config.yaml
d_expert: 80
d_shared_expert: 0
init_std_router: 0.0115
lr_router: 0.00073
norm_eps: 1e-06
Below are experts of layer 11 (counted from 0) of a mixture-of-experts language model. Rows are named router (the router's row for the expert), down (a neuron's output weights, with its number) and show model dimensions 288-383. Each number is 500 + 25 x the weight over its row's rms, rounded and kept within 0 to 999. Numbers have three digits each.
After each expert's rows: "raises" lists some tokens whose logits its average output raises strongly, later layers aside. This comes from a sample of Wikipedia text that the model never trained on.

# expert 36
router:542495483549493499491526468472524519528509520534479504497487499497526521476541489500498517473502533518469490546511487537474531492524519545509508480470501491497541500537507506473504496516470480477513512464504518517476504471515464522530530497514476497480523491533538467477477458505502518488
down0:456529520465511522535484477486557468492493483504479513512570469506494438462453523489454507506537480465522469518486516537495502458494487492492527481494563516521477505570525527531496512502501470548491481496520457506495493472501513490527528500447489459496470504508504441497519505525492502519
down1:454483540447481480547498534501492483502509484493479507552524497486472533540511494477514493515505501493499588499492467497456493519461499551486521498493474520486517493447495520523544480503535501495509530510514525481468520496482458470474512476466528487485497517499509509495493479520493489502
down2:487531468545498512481473487462525486496490492509490532484504501453487481535491488453545544482495554489514509450488495487485504507542511490505503496508500498487487484429522526457521481480487485534508494522487543511485518524531493538499504498515465483462505524458496545455498478475471477524
down3:473497519519531475521454513516468545534451496479510522530468528523518521526499492490491484549519495468482508481492518552452511505535534500522466463496494492479547461487494514515548535527529488507497498508473517493507499507476483497456532473510494511482472462527481543502526481479528488527
down4:486524511526485508471534496533528491485489461536506532501515467474492536515523540515502487458499504527513441440505553483544506497485531468496480531487518519467476528504477531496501501495504489523475490493533536500528470485461462503411472528511506491501517536514498501450517482486470493476
down5:506534483513503462527476526512451475487514510507506503539476447466477492501522497496521481528519499511510481438474498544455538490530507479472517503511432496493487530512484434514495472526502492545512517508501534520486534469488527457537457507479526515504550488461497499483539513532493474506
down6:507488525485494486510482514517463489518475523526492478486520535500497506499539524507535498498503480503489483488535536472506475500486459545522542520470477500509498519485511497487505512498458526476474503468514540499515491544465502529479445488481496454474523505513501515454499469475538504470
down7:512513468530477467447479506522458498479492497492514486492473546514460528529513494543456503483518469519473498470518452508500462510515470458492492516498524520536467548596479492490519483531457477435559467518515542495527519472480507481527470533475532511476534525499471479485525507513474464490
down8:496493469492486495526467506475470583499526500471524491440505481465477525478511556511512463543523510483526515484497501526521526497451527457534564555489491523481487515481524529492476502466496554476457478522502522461488503547505503489553459472520510493483451536506496515454509485502465494469
down9:466489522506510494487500523531544520470533506486488513512526498534477509500465549537487522534524513463483475460478496498502492495530526489490514520507441530549481509485466515464514503509492503488491523477531546524492545495549478516495500531515454480494517531461481540487484536475516535470
raises: ".", "ad", "ar", "er", "al", "ath"

# expert 27
router:534514491486520515459518466496510512493534520556472508502480517465544542494525487472508504477503517537518456534542460503467499480509506494510505469473517479484514474565475483481522481528481479470507512491505526489489471482511485499495512508511536478496468490544504502504490507457503495536
down0:520556516497529520518556528511493504532472506484495469474519519456462536498534487532483524498503497478469472514528472505528515544503501472469495485489510502533503478514505574484511549518495425482509471458520488501465552489504501435477531493433540518524494489505518439500526509492518509512
down1:503479488483477465513531463508516491518518489536470493455490539467485495458497548516512524493529503529521504524549481492490483532524537508524530487478455504520499523481500467530501478502524508485505496448503471451511463506530518460521530524505515529484500510519520502500523547527496480540
down2:510488470492528524482514499532485490534495454517449521521501499484526478490487483478529489459537509456498513545450494525487504483515515457511525483485470489528470452537520466480529523482485486464551544466512499521519511517496465484512476512534492539494453497499492536513508499496505482507
down3:475496524504530490483487496480482538516483494519446476501530528552500556516503454450500491501490490525504493523512523506546503481458504478509485511492543484499472531507505498534553463484530547501466520489507513511467468494463511500484522526538499499483473500507496449526501525510518492511
down4:461484482546518488493512543498545480497479440534467508476496513533482536490514508518511523501516477550483504517501499535472494471522477446488519513520498512509512458488449483481488503524490480562516500494503519490539493491464531530497520480476517498498525537489528443508514490516475526485
down5:511517467501496475525564521449496500516485492544516498498469487510510469519509557486494530492479544469492437453504503481525556478507536526533499473472509512509486512454505487479492493489508477535545473477469472493447515518484499507516510488473495507500515486467498525514533490498510483494
down6:501516495504463482479483455470478474509512452450459500517531516531505500504502464493520542510474499487492489495520523481498508489508496531535523479575496497492489480508481490520487543482533518490507491485457532502555456489454535474513521496491494513516495500472504482501462501502497512498
down7:512481531519490520435527468522486535515512528512559529493458484549517502478512541524540502512491472460481500497521463521504539553474521520496495523513491528529505505498467519513495543534488495489519482500477484497491506502461533492513512495460520510552450558507523530518523505498499449496
down8:463493553476426544458517508518514508472525501518462522503495493543485494497518511479483529483510500498467516538478483571505494504515470487501497490521498482477509497545512497547527538477506460488504513515479536494489485500471506498499497432504486532514529486457528510513485459489522482496
down9:526540555510474522514532494501538479473478481481529460457518511515492500531460526502545501495445498508483447490489517532467513531496531499448423563488505541493482538441504496501508517493534482505508484482512490495481474492463540505515493476461566508504464531495489515478507515501437478515
raises: " ", " (", " m", "\n", " f", "."

# expert 46
router:518494491500471515478523456468528529528512550538466505482496513473523526506548497505526518480497488478463482561485478548472503494507511520525513478470518495526532529525482491485493494517500503466485496434480533511491487457524498506500522512498524479462532501499498449497510506481513503527
down0:501492522537481466484490527488480522496469517482503486491499464516540495512487487468476490507466459524525505450485504518518485510523489576490537511494500518510524496472448492522464566535537507510507487456484542518514469502481506535545512516450507482497479465451511521534526497491508498511
down1:527488481500517494497515461500502474523504432496506497500493548477452519477530489505499502506520542533503488523516512479531458519503509517514493508520483474495537501513521463506563551469501473524507508495518486555438483497474525496487519517518465549469451555491479499498498527484482481489
down2:521479514505512469506513511552538540475519498506444519467484523503462509491479503502552512526517504543509517492521512484509492477497459505501519448529447485542475520517494514463498495501465490430508457484499473491494534501534480438501495553516532484479497511490514529487505489504464501538
down3:483530486524503505483498493487516535500558507507478522454492486501514468508484478490487448515552524504505514509542489514499458464498497543488482503526465526485470577482531552519473504537482504461486526512497483535486491532469449445494456521530507519471545445486497510513501516515464450508
down4:501465521518490514513529509495502536542460481522466492470519510494492458482502493544514497515506507483472457495473498509443537475433515458521499453519542465513528499472473501519491508489526465547533485495533545522476497526537546493507483496503511486511469547497546486520520472515541502503
down5:550527518470487478491466496533462499516502488504497506462490501502524504570502481533521515519478494482499490522508496510492477523517484518501476538526503518477466482517471506482499492514525587566509480459513556502481519526534474475517504533494493489502452454456455478519475493504549525517
down6:534485521486522491522560509429546496510485466529479451472454488469537478497496450521453494494562491530474539507483511519499513479531509509515491499504489463503504536476510503501476450503489474562500495522489509528495501455497480515508475509500535513490521525481476471521494527540464534488
down7:468504481449507503518533480473450462474519508477476499490498442490483477489552512544498506464487491542510510508541492471492454520493498511497499536488478506492497521543499509532514458487501498504436504451501501483505507485469514517508498465468502483507478510537483488506510527506502475475
down8:474482476504497514489518509483500471497469465509513490524489486514510508489514558513531466493517504485523504494513492523496504501458513443462517503492503502459504479541530521477513471482508471512496495508497516538481484492544510536527485473493503488451509521485486485480507483488515540508
down9:487485518521468530474492462544472531504528506479534494530510479513511463536462475478491488519503520521529474488490503495463520483494435513493475458479483508529510507599455482505490521502466522504483500513490476517550464472496506493528503488547489486514481519516503492514464515493472513519
raises: "E", "OR", "EC", "ER", "N", "L"

# expert 33
router:484511504544481520431493466449503528494495521494495509477454462496545522475527463492506535484486523528524503544493466508479525464509497526527483483505532489494529538528488493509521505525490505478516530491454491487486478489519509521511520480507505486452569519516479464480497480496531494537
down0:509498505513508497514496507500509481472485472498493540484493515497503498458504432490509510501529467514522514498503505480458546536471478485502535516509518520495516487524523504455478463511491485532523490528481425478458453598489482495492467487479505509523487527507491534499517506512514520490
down1:492484455431490547478503491516460474472511520484557504546518496491510450498427487536495538526488535489499473516486489504535487515450505522494528501474479492452511464527511533504499483459474505465523474529536495502489451511526498504508487505511508498542496506507494422509456498473512499513
down2:433481513506461471551521476506531485505511537465518476519484479481494559499555493497512499443487511554523516497490506503490477495531486469474514517496517517571483501464496483478491480497450490482525507469532519498487492491477514473487488520527505497493528512492475479525482457477528505489
down3:508493549517527517486512509464473473514469503521459467490468495532511489521537462476476499464521461524501491536530507522484510502465500493479501535446508510475528469532475494504513504520500506513507485470516515543462484529548520485501482493536479495487512471457481488538502522513501525510
down4:527496540479509515480514526509499483467531497516444475499544515517479494516534553504472540541477485453510503525486513590506481465486474527517512486540493522493492496560484505528501506507544519478525464511515552516506506481494542458507530516489524478499506470486457481471547490486499525473
down5:450468504475473507525510497489492533451411497496490464521475501510519510511531455498480472479515502496542531488510472492507532556523471484490502511501504507458500481439552529504456478515493495521510522535472530556464495507464464484476487503530497483505507478499533485509451547530529521452
down6:517511479475499463522441526503506475448482444504530499519507528514523526464448522506480488476492493506512503521496527461523491494550486498470506487484479548514523475504490509526508502454516506484535520489490498513501490523505521516488497490501521536462484540519520507464500543476476497493
down7:543450481457495502534529487481446504505526458520515515511480503490473495479492482507572490484504543495520538529484453490508491489484470520510476517468513477501493502507492524482504515477530479504519507501476502505485511484482492497533505521502523482506524538482462505474478498503475513492
down8:495534536544496498490469485533512524506554541549525461504512508484533516497531486534488514476507539503506492564470483474512488500470536494490486467509525519528461479512462533531484484510478429493513479491521507529489486526455500538514469511489494512503475532478505481508501468492468506469
down9:512485514503438485529515477484526495480558548491480484515509494465501493512545499523494510535509485492501499525496525530497493490513540476506501521514490485473524525570536471519525496520532535501490497509462481483479458491518543465565473510499468510531460502480471525500465518479541528466
raises: "\n", " ", " L", " D", " T", " V"

# expert 9
router:516521486512459506457485489468515525539512500514483504491481517496542525475522475484543504492481502501470478548515512532485521466524477531512518514467529479467552487544474493488523502505499512484514487508479497524482497510538469500516504504495497504465502490529500473471498491502531453497
down0:460487547498502492475491485488496530534539519484547447531523471499472487519502497504504478546516496518485447520496529528488497475515490491521525488537465515468474474564517508514509481556518489519509476500500437501491487487533487476490476531481467491528507489519516479527515494493507506511
down1:494527556485511495470513509537536537537519493490500488515511481494524493505540525496480505473505516503489508463492482491474492498481506494493510505500479506518496505504522501540514545494505469483471481492515506508505522456491526457475498508542478486502516510497486503511513508475484475506
down2:474525518527502533487484489511514460476503480534500462507513498472502470511517503498471496561528516506480508497442521514461498506528462490490490469482485467500488502533489492518483490536495501513494482496525491477519468492528555498499496486505486461527533473473495506471491438499528491502
down3:466525533492502499485482542464485464510503509527524472522460487487501517515503556562500509501484509483522501449508487483475458501526556564508480482469489475497490510507514483482517486447497536484508478462530485502480500474445510517504500500496490501490488474491512471493480502524522479503
down4:507443495496523490487471509536488513493520471482520503476471540491469561496495480509509518508515480469530508455493516525530502473495510508490542480507539513562514509539530491507466483493518499513475473500517510540487499503529492490499467531445516490509508488456492486521534543492476536516
down5:509461531497520517521497484515516491510491466509471507496498506499532487478457514487488482483467513511494516471473522518519521486487499518541520529522502508455484517481515463551510463520451526455516511502496485488484462471501517511513535532487503512501500510463529530502472484518502509498
down6:500458478486523505502496522519507493520514504484459473509512520498505542504506490508458512529505481517498451494510493509518478515534480467553476527507522521534500479471445525499480489523508438501524514513562547486467458475479450490475527461473516503494499486524505517475495500533508462519
down7:451484493509492511507542495461509500522513479456487501485526512506499500496508472498486497537493510499488513520546529503496519519483534489505535505468504549497460489507550538466460536485503493520484509469504594518521493499546510561515484513488488508504511515493492499534510513503420559499
down8:511480525503504534475503476480498510495518504483513428512497476506497503503464482541526501482516495523532516505469486526511469514487474542479535541525476524502516518488497472514519460456506498507505510493517464536496490472470502542482497488525502515506501535480464486494470496497518468496
down9:516464539509534465476500560519453524447453475512507476476510503492514470521479447472516525481501511535492443473517505507486498498490456525533493493510502500507491468419491498471443490464504504467435499524516493499467497504515476479528488495514488465460527489529507475534540495527503504461
raises: " ", " \"", "\n", " 1", " a", " 10"

# expert 4
router:534526523506489507465527482495541516509549537543489480476482501493507495489512498497514533471479518529498483528491497544454543467519476525520524481501505498500498502532493456503515489504464512454490506484494533486491454455510450534506503502508481501438493491509517485503489460478508476532
down0:517470488494513510518553496487480497487476461495483478523513527484517492481527511514495508484512486518521496467510534458515490494495493510442527512487531526531522527504543494472500485509525486488492547531503477469483523505499499496540486493501484491526495455488498510492508552539519421507
down1:509478504488497491517477478490456499518498536528524480539513505545511509483469486499503493518524536513529528498511499498507508497526484492488533463550514530495563516526485503519509488488504512483483502452508509487505485473494512492497504526546523516489488500468493501495445526523529478513
down2:531494479534520550504462482481528480430469487557472504486468475466504503511498529531524520468495503504477493505495461471530495474558517502500487482527517490454470487512510469534477512545497512522525490497502544530487463478506498499476503503512539521509491498542490491508494483519478521485
down3:492496506513497450504488497488489465520538488440543518528516498470460507463520487522506514517504552490543522540488531518468476527523529471489492517470521518495515524491532493487509495537520443544482487489548468533466472506524500485531495511534468488512545537460506503493511474534512504532
down4:494485468458510499533490479495511546499517501513457515565502497478497456483462486468491503479490512494569497492483536463492485527498512485477505476503510524453540537490509471502520480560504533503490517535494476482482462469496489483511509525506522501542485502535462505500507500525475507523
down5:505468511524474535568451511467494508504485531505475471479463485477526455486496537453541495482497476477453487459513500463496509533473529525524454546476552480530514500506506512515516513467505499483562538538533483480474505475520534478504515515479517545506484525488480523460497518533476531527
down6:473483530484503508531484487511512488509486500526523478463499499477498523542546474493501501508496491499487496490486502486481483506493489466450452485458563461500553512551520487508452543495491508508496560469528520496502500476495511494508507489483481480523515514458463537465496515532510504481
down7:519474440497483490476472488460490512525520509534478503511488494505532524531489522545517503530527472491529492513535495438483487506506482522463506481490479494485512502523552500505519505497470540473505504528529529516505473537503503517496506503506530491507485516475532487507473540489483495491
down8:505492489500523522495486511520478503530445518537551470542498447504538549521510511497512513531495477522496477487503522498506497499490532465504442492496504451511514469521495525498476490509478482504525478512510493559527486520515502527516478519550481501502484507536510537495487507530503437474
down9:499483476512502536515453502493452452510466480498478469505484480504489467481538482529468473491497504509541510487516487457501533479493528541480541461496512501473563491520489420507534507528498507506504523501528511446497528588512489498504510490475524546500510469481511520518517481430508496522
raises: "a", "ir", "i", "am", "ar", "u"

# expert 41
router:504502533512503493448505478459530532508514512491508508465487503496490518481523502466508506486455523500510497518515500531502498485518498514534493519483508477498538501571463490496503511515509490444521502516478501474470489497558491518512495478498535490483515497538497468487486475474483494561
down0:511451533497492475475519514462512510525492487504462503537506477453477466500466499482488489491520468469490531502520492528540497444480521539492502482488497511502472482481504539525451461470534491511450508504513460502520542487464533465527518536479488490523484488484481443499551474467475509505
down1:493496510448473497482486491489501494539532512457508492493493462493499485481494496506522518517462537459491518545463502514526478472511531528534530546500503497471484559526496463498538519516549500531485499471442453530436481480522502523521490487497482526476530498487421488499440521526500530507
down2:488529504474502512492486543483476496465511490459506494525528514535519474525528508505459483503522527478468474525502512520499466487517514478516509476495463520499508481458447500466510480463521510480463521496477498547462523533468482510500458492475452539494504524525497502453537557504499544497
down3:531477541523525481511440518508511497517535532517474524543503488543520519528482489514500493438492520455502544502512496530493496555494488499461496506541472505533484486506508500505463512491530476548445520452487502450450464543468503504499512504492512508500471492478517512463450462467470483487
down4:535541499543511516490494488530509526490454522482474500488491502498477499496522504519473521495496495509516531519532467534524498492511494508506509505462516477452507518472500471514468485508530520490530513484524498479496487462484468493490510493456474483497529512521540461495549478487497480466
down5:515502505470504496487486558492517504577536483518475466469479536537460512495518497464534466512487514545505489501475529529536501495505525500488498504515483489498511575472521487517550502488500483467484494518505500504503537499520481464503491457485540528471505464501480527477495499468514496503
down6:520478485538529505462510521491528469519563505497527473452503506486503522516515505430522490478520485508466519512501495489488460507517516516489519519475494542509515517566529555460524499499469494506508475479539512482493485510489533528518518494500499518496485511461507500501497485518495525484
down7:438542515546483526494513479474525479503475496495544474512463476506520524533513538504470539518502476492491479534487502478514475485451483497468504491476521491480487479422491525521479473492520473440546512522475518446442509492512486495478504525486539498492545517481508471495494516502496533490
down8:513502534485503509514507494534537522480505453549523588440501486506509485464475473492468524500516486503470480443485466491490495554468465556491516533518491532464518484457470514488469503491492483464497502513484524515454469497497517503480544460539516474505521521527530470487491493512488488505
down9:506518503479513557493470485531475542506490508475474455484512539490530513509544530481517558478472499478510471493518499515491511506521469480445549499466439526501540506481482490527494509482499500490519530530477487504519521494526499488492489533461502515540499454524531503494491495500512465492
raises: " B", " ", " W", " G", " S", " R"

# expert 49
router:526529514484463534431524477465534521517521563517493511480479497476487511513549492481495523496497548519454490517493491523507477485528521507537512461501509474492540540526474510510505502532486492446514500463460499464466467467496474548522508499500468457491525482513494476482470486484495494509
down0:486500507433460477508501536493482525523473506511537486526486516507502507541464476462497526513509467509522529500503509482486473532519528521501490480474478437513491547499478530529490466488476498500482469524481480499488519476507480496517509514488524484496496529459488484518477561518533531464
down1:482490510529535518489498479502490478489507506482477532509519536500504487456485499547456502449526474498479510490559556502510513502512472491547516493508483460483553472511508534469497512503487516516543492500501499479479506480494525547464492494509538505525463501490524493515491501550494492475
down2:517547532493500520501485507509507508486497547483521458541486518519493520499536491524507500523505549487527509536523491460539510460496543546505494534528487465478488507505501494510484507518531479556521470538479453503528544510484520493527479499494455501510522468442490492459453515518526509530
down3:516489509503468506525529529524509481510480492500500473513527488531497527523498507469528502486527493488484483511547484499452505491503518493515501496488525538490474474451442487511539522469496503526497474522469511492524513507464511478471528520500490457535451478504515475556486518503498547479
down4:478548496487464480496521490487521485484474466531445521489454466512456540492487456487508478539486494468476461455502500515469488490498487448490504524539555488475477490480536504481527487520496444522526513474488510523480481529526501513483505461494447479509495521491536481520470519536456488529
down5:465531532566467485539430524532486509483512485533467478480496513459504471498480494459494476550528518508524509480467467496464512479585511505508484504527502492445510492498465442511486496494503467500498476500452512501517497498503467508466490496525514495528493527463484502492452502551490521474
down6:510505508476489480525518481556478476544500509509506483510526470524458527508533455496459550500509506500451439518510537480501490482495487494535503514482511533488504489454431497488513503507518491536543496534511506496501525525495539536492522537497487511496516505500489493469540565508520497498
down7:537466469506470506500479587522475493503490442509514510501481499503532454467490485487493491515525512497471437493484538540532520508501471505498503462517481526499526455452476455506525518480523497477509506524534466478564516531538487500497552497490528487532504493526516473473524512483506502485
down8:473465538480532505473498481498468506511512458512467506480511459481504515478450491479487483517509530493495503507501499537465530526493478460479484490525562479457498454533503490496507540506467499517501534492487535522497492502535503482467526503501504444504487492494528540494464486509506522482
down9:484535474494492502518474499538497479524527460495472485538479521558511462443517512498552466536505480471480512502516493489497498461502511535522500505524473471512482487594516494481460478498464530538500506529496506512456482538508520499525473498493532529456461504486500525496505563484478479509
raises: " G", " D", " L", " M", " P", " R"

# expert 37
router:520497513501530510449510480493518518522504496495490523446481499482564518504538495472505520498497512522478488533519506514503526507501495536528522484498535502504533506560462485506539496535473523481494502492484525470481496483530494509524487488485517499475526503535509487515508499505521485508
down0:482494489533461477528522509532536544509470488510522535511551552536505507495484485495448516512488478502507489536473542521458521528524512504538492490519498504501502545475533512540491472492477497503464502528527571472544462473511489464484504484502499507489498536518494517499495516485532498478
down1:525486482529470530529511502513515532527552490532540493478521520499505553510468516510485532553513525512513519510516484513501497465500496532506527527475511520515501509508526493494512507543478490530454518483498496475571509494523477509516520490486526497506513461469545441510518432519477487531
down2:488470527496528505502521485509502520477550533538467490518521513465494522545516460504525530481600468508486503538490504531510483496549508490525524487520473508512486500486473550490474507514486486518480489543515505527494536481489486503489524481490482508513546498503510482526520498465531489521
down3:450507481525492552484517485522511480505502473518508476507511478508482494494468496493499507525488502535464475491527546535474492508495478477532498502541506532496468497528468485511528504543480529525487506567449555483479503506544500486468540508487499458519500493482560512498466516486494470512
down4:493531522534524485510467479516502462471513486538494512477458531488492498531520502499480536526456505479493502508536465522478475510498510469490501505471535530470537483495493495533513515529535540477453510483496466487546531495497508461490475500489501489476488464478505545445501472545534472462
down5:508492514504490490517489506446503489458378460488484518509478517514503524489521506518489486552510509502501507486567512489520502516526507525480505549516495517486517498445477458498517506540444506536517524494459500514489459525482467503506476499506514546553473536531537541512465476530511496485
down6:493487508513479489491491520517494510518539528503479515501502478527504484478501488493507505539515505491494487527513450465495537514515500501498506506508519485525475510503474532532509504493523560470511508540482473534505486526485511470460488455513525537532474505481440487502469495526481515457
down7:447535493504508476530463521480472475468461472487503516476519568524509560479433537516507503494502493495516475518527480451493523483493467474518496471482496482494464561517495473505493537499501494466494525481507442531571502509525501477510469466472504524462482509530520543486563534504546521477
down8:462456502517478532505493478519530457520442539476486545521480508488498504526478494472501458536480518479506513497510499461561520525514485509488545476508583481457489480435473520525521494490516469521469479522526501488525504503461501459487519491477523505509502551496498479485498480483519507480
down9:509487463527490475504519493522534531443465498460511511486471518480504487508471502507477516502530479521537510503516530467485516465474467478500499481457459497496521442400542508551513513525490552506502513463485546511474511483464476551536495492513491496512511467475506514478487530537514469499
raises: " ", " 1", " 2", " 3", " 0", " 4"

# expert 56
router:501482521528474505454515495482532506526501530534501483481491511479543523501512474484539518474504498510488465564514489562448515476510503539524496464506511476491514497522467487497569519551503482484513495467485515482481478450521504529526503485495516495480529521512510481486482478505511486516
down0:525476537520500507490496508465524556491490503485526512487504470469505562511519537468494509486501541493513487456480508468527457512470485487496466496500496498489450498626503531552515503521479536493486540517498548474481520482506488466535478494461499499476506519510508506518513517464487511483
down1:547490531516493474503470553492519525521504475492492489504506498497490517494490463509492462500521502493467513474484506507488491506478484502500500504529542460534467539505534484515446521512531464535485557507482485482451471498537535504522474501496529512525502551502515523506543511547512506502
down2:499472492473472470515527469500506501524515469483484443495554518485501518492521465553495496483522522560477519532503520477523465515505523510525497529487544500522489489581505471486527492487492500495476474478528508524526542493488501487536539531506513498537515469512481497522480493505512502505
down3:552516509504509490465487490516507549521517510508548506499494491485487498516469454529502520525505513510494508498484519457477515477508441496515514478461515508490528488402523494508509508503511485471473462459489492528487476504461499525486463505500506555494500484521511509501451482537482553482
down4:515478502488498490514539515498498503478540507473460464486530463498524475539457464530486496496498477517482480476491515489497493474504496483489540505463532538524513493546448486496496473483465483470496507568497535504508528482500518510480513521537515548484501475532480489558495520463505494493
down5:476547542514487515485483495488522472501470519530461499477498484518533529486530492443485521521514522482508502506470472510481487534480504528480531495555515453542495470483541490518500543515490541536514527487457503487456504504494493521498486514508514501509493503453457494489506483464495559499
down6:487518471497486487550535552489479475512518454515515496519497536518482476509505496455502485489515515472537516509556525534489528526487525518489486508496491506531498495477488516451503531501473474482504518535499525527515463473505488518536482494486523530483440478504475497521523507484472467444
down7:516513536490511444489524516515501509539492486476504483537462500461463516482512446509506485500501536516527496516493518508545530490502444537540531484505498515502510512548496477467462466497532522504458515496510512488526502568466538486530504520464495522558499461507529546555522514541476541489
down8:486510489526492508512512507486542493501477480513522489482492494490486489472504506454499516471552449520536509482487486520486498498494493517466494509525457484509515509489471524532491521506539496488525513473511506500496483487535575496498496550487511473502489453463491519535531545512530496492
down9:517505487489455456528487503564512525515474490571524497483541491515498509510546514524527463525509465510531483517486564480515497501532533523479506531484481519529531525488517521478488508536495513488513495505492464480465495486532494520535470465485510518482519475483501512503484482484489482511
raises: "In", "The", "For", "A", "T", "This"

# expert 43
router:539503499517479523444512495493541500515519511504487508480481477486500523518511457472497492475482544519489491562495475561482513491488504535527505510508532486521509519551497484521533523543464530449503536478511514488469457467510497497520514503493524489489504529498480440479471483485524475511
down0:537523489475522499495505486538459512522504491523519503515489486531450490488475456521480515541513504453486466521517539489484512511499502531486533522509483548549465504541531491451497476503523541477498499520477500491496505480529504535529449496466462470469491536489511524471467482476504511509
down1:498546494475499467497528508482501568440496478473499506471515484510510506482515500503526529488505487478478521463483459487506513447542495462511539493510517518511500477561513481487557532488464471521478547471497507506509507454472492488529525497499526524516523487468504531473486487492526558473
down2:494480544488512476511510483492529505540496490519502518506506456485516497544532516522536520476491508476539491492471524525498538513522495506503470511523513485533490493507510550522492492495458552439508509492500526475517510486517488474496476476531472475521476484495500487496521495503508539501
down3:504492503493538449506488502447508523496522519535492514470467525492461494522470512517520518522511496488515504521488483522479515526508483474542493477497494496512436452528478553538465467475532487497540499453549522531432503493502487477489490518467451471485511492463513507494487493498521490517
down4:507468499467513505479519524470493534506481529460571507473542502476493518476488520523488477465529536492490567522540474514487562481558494475481503492493477509474482506533505448515509498490519496521473515518542505534479493496527489505555530521534500477508476457484518478495499489495545499477
down5:505481472506494455449450494484520489502558493492506479474521486458469510468500492529495484460510510500504500497513471468472483452482477495488514487496439464482471492520487488481453510536477487483462556493465525524500484483531542542555482482489513513471502472541480505519522535446439503481
down6:516494524500446519526495507463554498508505522511537523513484466488545509481479560488483504513476498509522481460464539464526516484494485460505536513495510462491491491509548520516521523532490457499475481524461523462480485475490482471539502514480489493452515499498504500480470505500526443482
down7:545521530505487541493510496476464548488528518494502467464505511483466468486479493563510521494488464541539520458484518455444527560483485467504489506461504531529524505514500469496480474501519501502469496522486481451502509484512537513502471510438486491519500542508520479536526510467510531528
down8:533498494503505522478509491486486497478464468484471493517500553476495520482516465497506477481472493470500501511507496498497525451499545513479519513531530533514465470525546535507523463524521516559462463487540479502441506547522453551467539478514515495519486474525502546468572470540487553503
down9:507512504493528465478475459547473505479517536496500484500528490476522480464498476514456508507465523567507509495467496466490509508557485472490488531517494522496511507482530492557484475456490482511485503504509496489535528483530522519484486523547517495502474522516528501480481517500552506518
raises: " |", "\"", "A", "F", "H", "1"

# expert 19
router:546512509507502503476526454491504522508520516561499490477478505481509536485554474480540535431527501512505489529518503542472489509515492512499518444477525491497527501555486483483495523523476482448490520459501536475478481497540467501510534489494512485493526497549527505481495490484524492519
down0:503496440570404524517512528499510508541499486500501535520508515489527513473483486470461503511494500480526477513491515533451509488554470511476475461513481484511556517496438491465477507457492515498530483497482497492501536436513480495487516476485510474478505493477487491512541544494500454514
down1:542503514503580522530477536522493463466555538484513487525477498513463536494491448567488481565499487495507525465550538493489482513492498510492492491471494523515501491553463529498486513510481463505498504530458504533514497461433462453524492479489529478478518489493506505470544501480493495488
down2:495494516502541514491473490492513462487544535497497499525521468479480492506516519473462513513452453483506494533481549529507514546469515458486491538487514484473492523574539501497501458526518465517495495526509504540500507554484478518478513528505465479486455496522486463516506515540505521510
down3:467508538466522503535547543485438544500516487512488489477546513478546474485506510463503484529545484498525555498454488496532531482496493485491477493515556496451487518516497475515475441449529494491511503542514492529526501535481554500502515466513503523522524518484492463503487499515436487455
down4:505478535532468543509505456564475509513486537496508524458507524487477535509527504502472497488509482450532491480489484498500474510499484528479472495477516506464468490522471566539498495476488508501510498565493491467480467509525523501503489504495509513544478505514507485497494529487502505481
down5:497489500509448544470533559529493499488454509487537521474495502540485452522504463507530525513504512545495503487503508530542527504532522550477519512517511510504496506519481525508546494533507489480495478525471514433496496469499525552517504505552504504496479490528513526474563495514470500465
down6:514488544569488489521495455498470488482468523475508503488503508502577503490543491489552521507525521445491490513484494505466532475510454503480452483489542475451477520495530501500526518464450488552489501491550543506486501509534430470506453495466513514472490484496521495553528433491520486467
down7:512479517497530520500463522528507508472482543468494546497493468504497493499510492505500504464526501503508510493491489513526489497488507508494453496489500509463564508444536513528527501474479508485482481545494474520479516486505526499474489500479511521503521515479483514523513519453572488495
down8:541515521441487480529502521521514514499547481493522469506521509464488543510529527523516469500509496480509546483468527496475498531513512509476487512506495512491469524468506502486479427498509508490503534509484487535546475524493481530550501472483475493438532501494499499560514516483498521496
down9:436493484501477525522514492516482476497494480537485472482504512496473518473516495513487530509510512494515500504491493533524464448503506505529483464480542563466523486471496476529492532511529501478492503531505542494497490508506468521497524535519500510506498475512531504490552477497500491524
raises: ".", "′", "0", "5", " ", "4"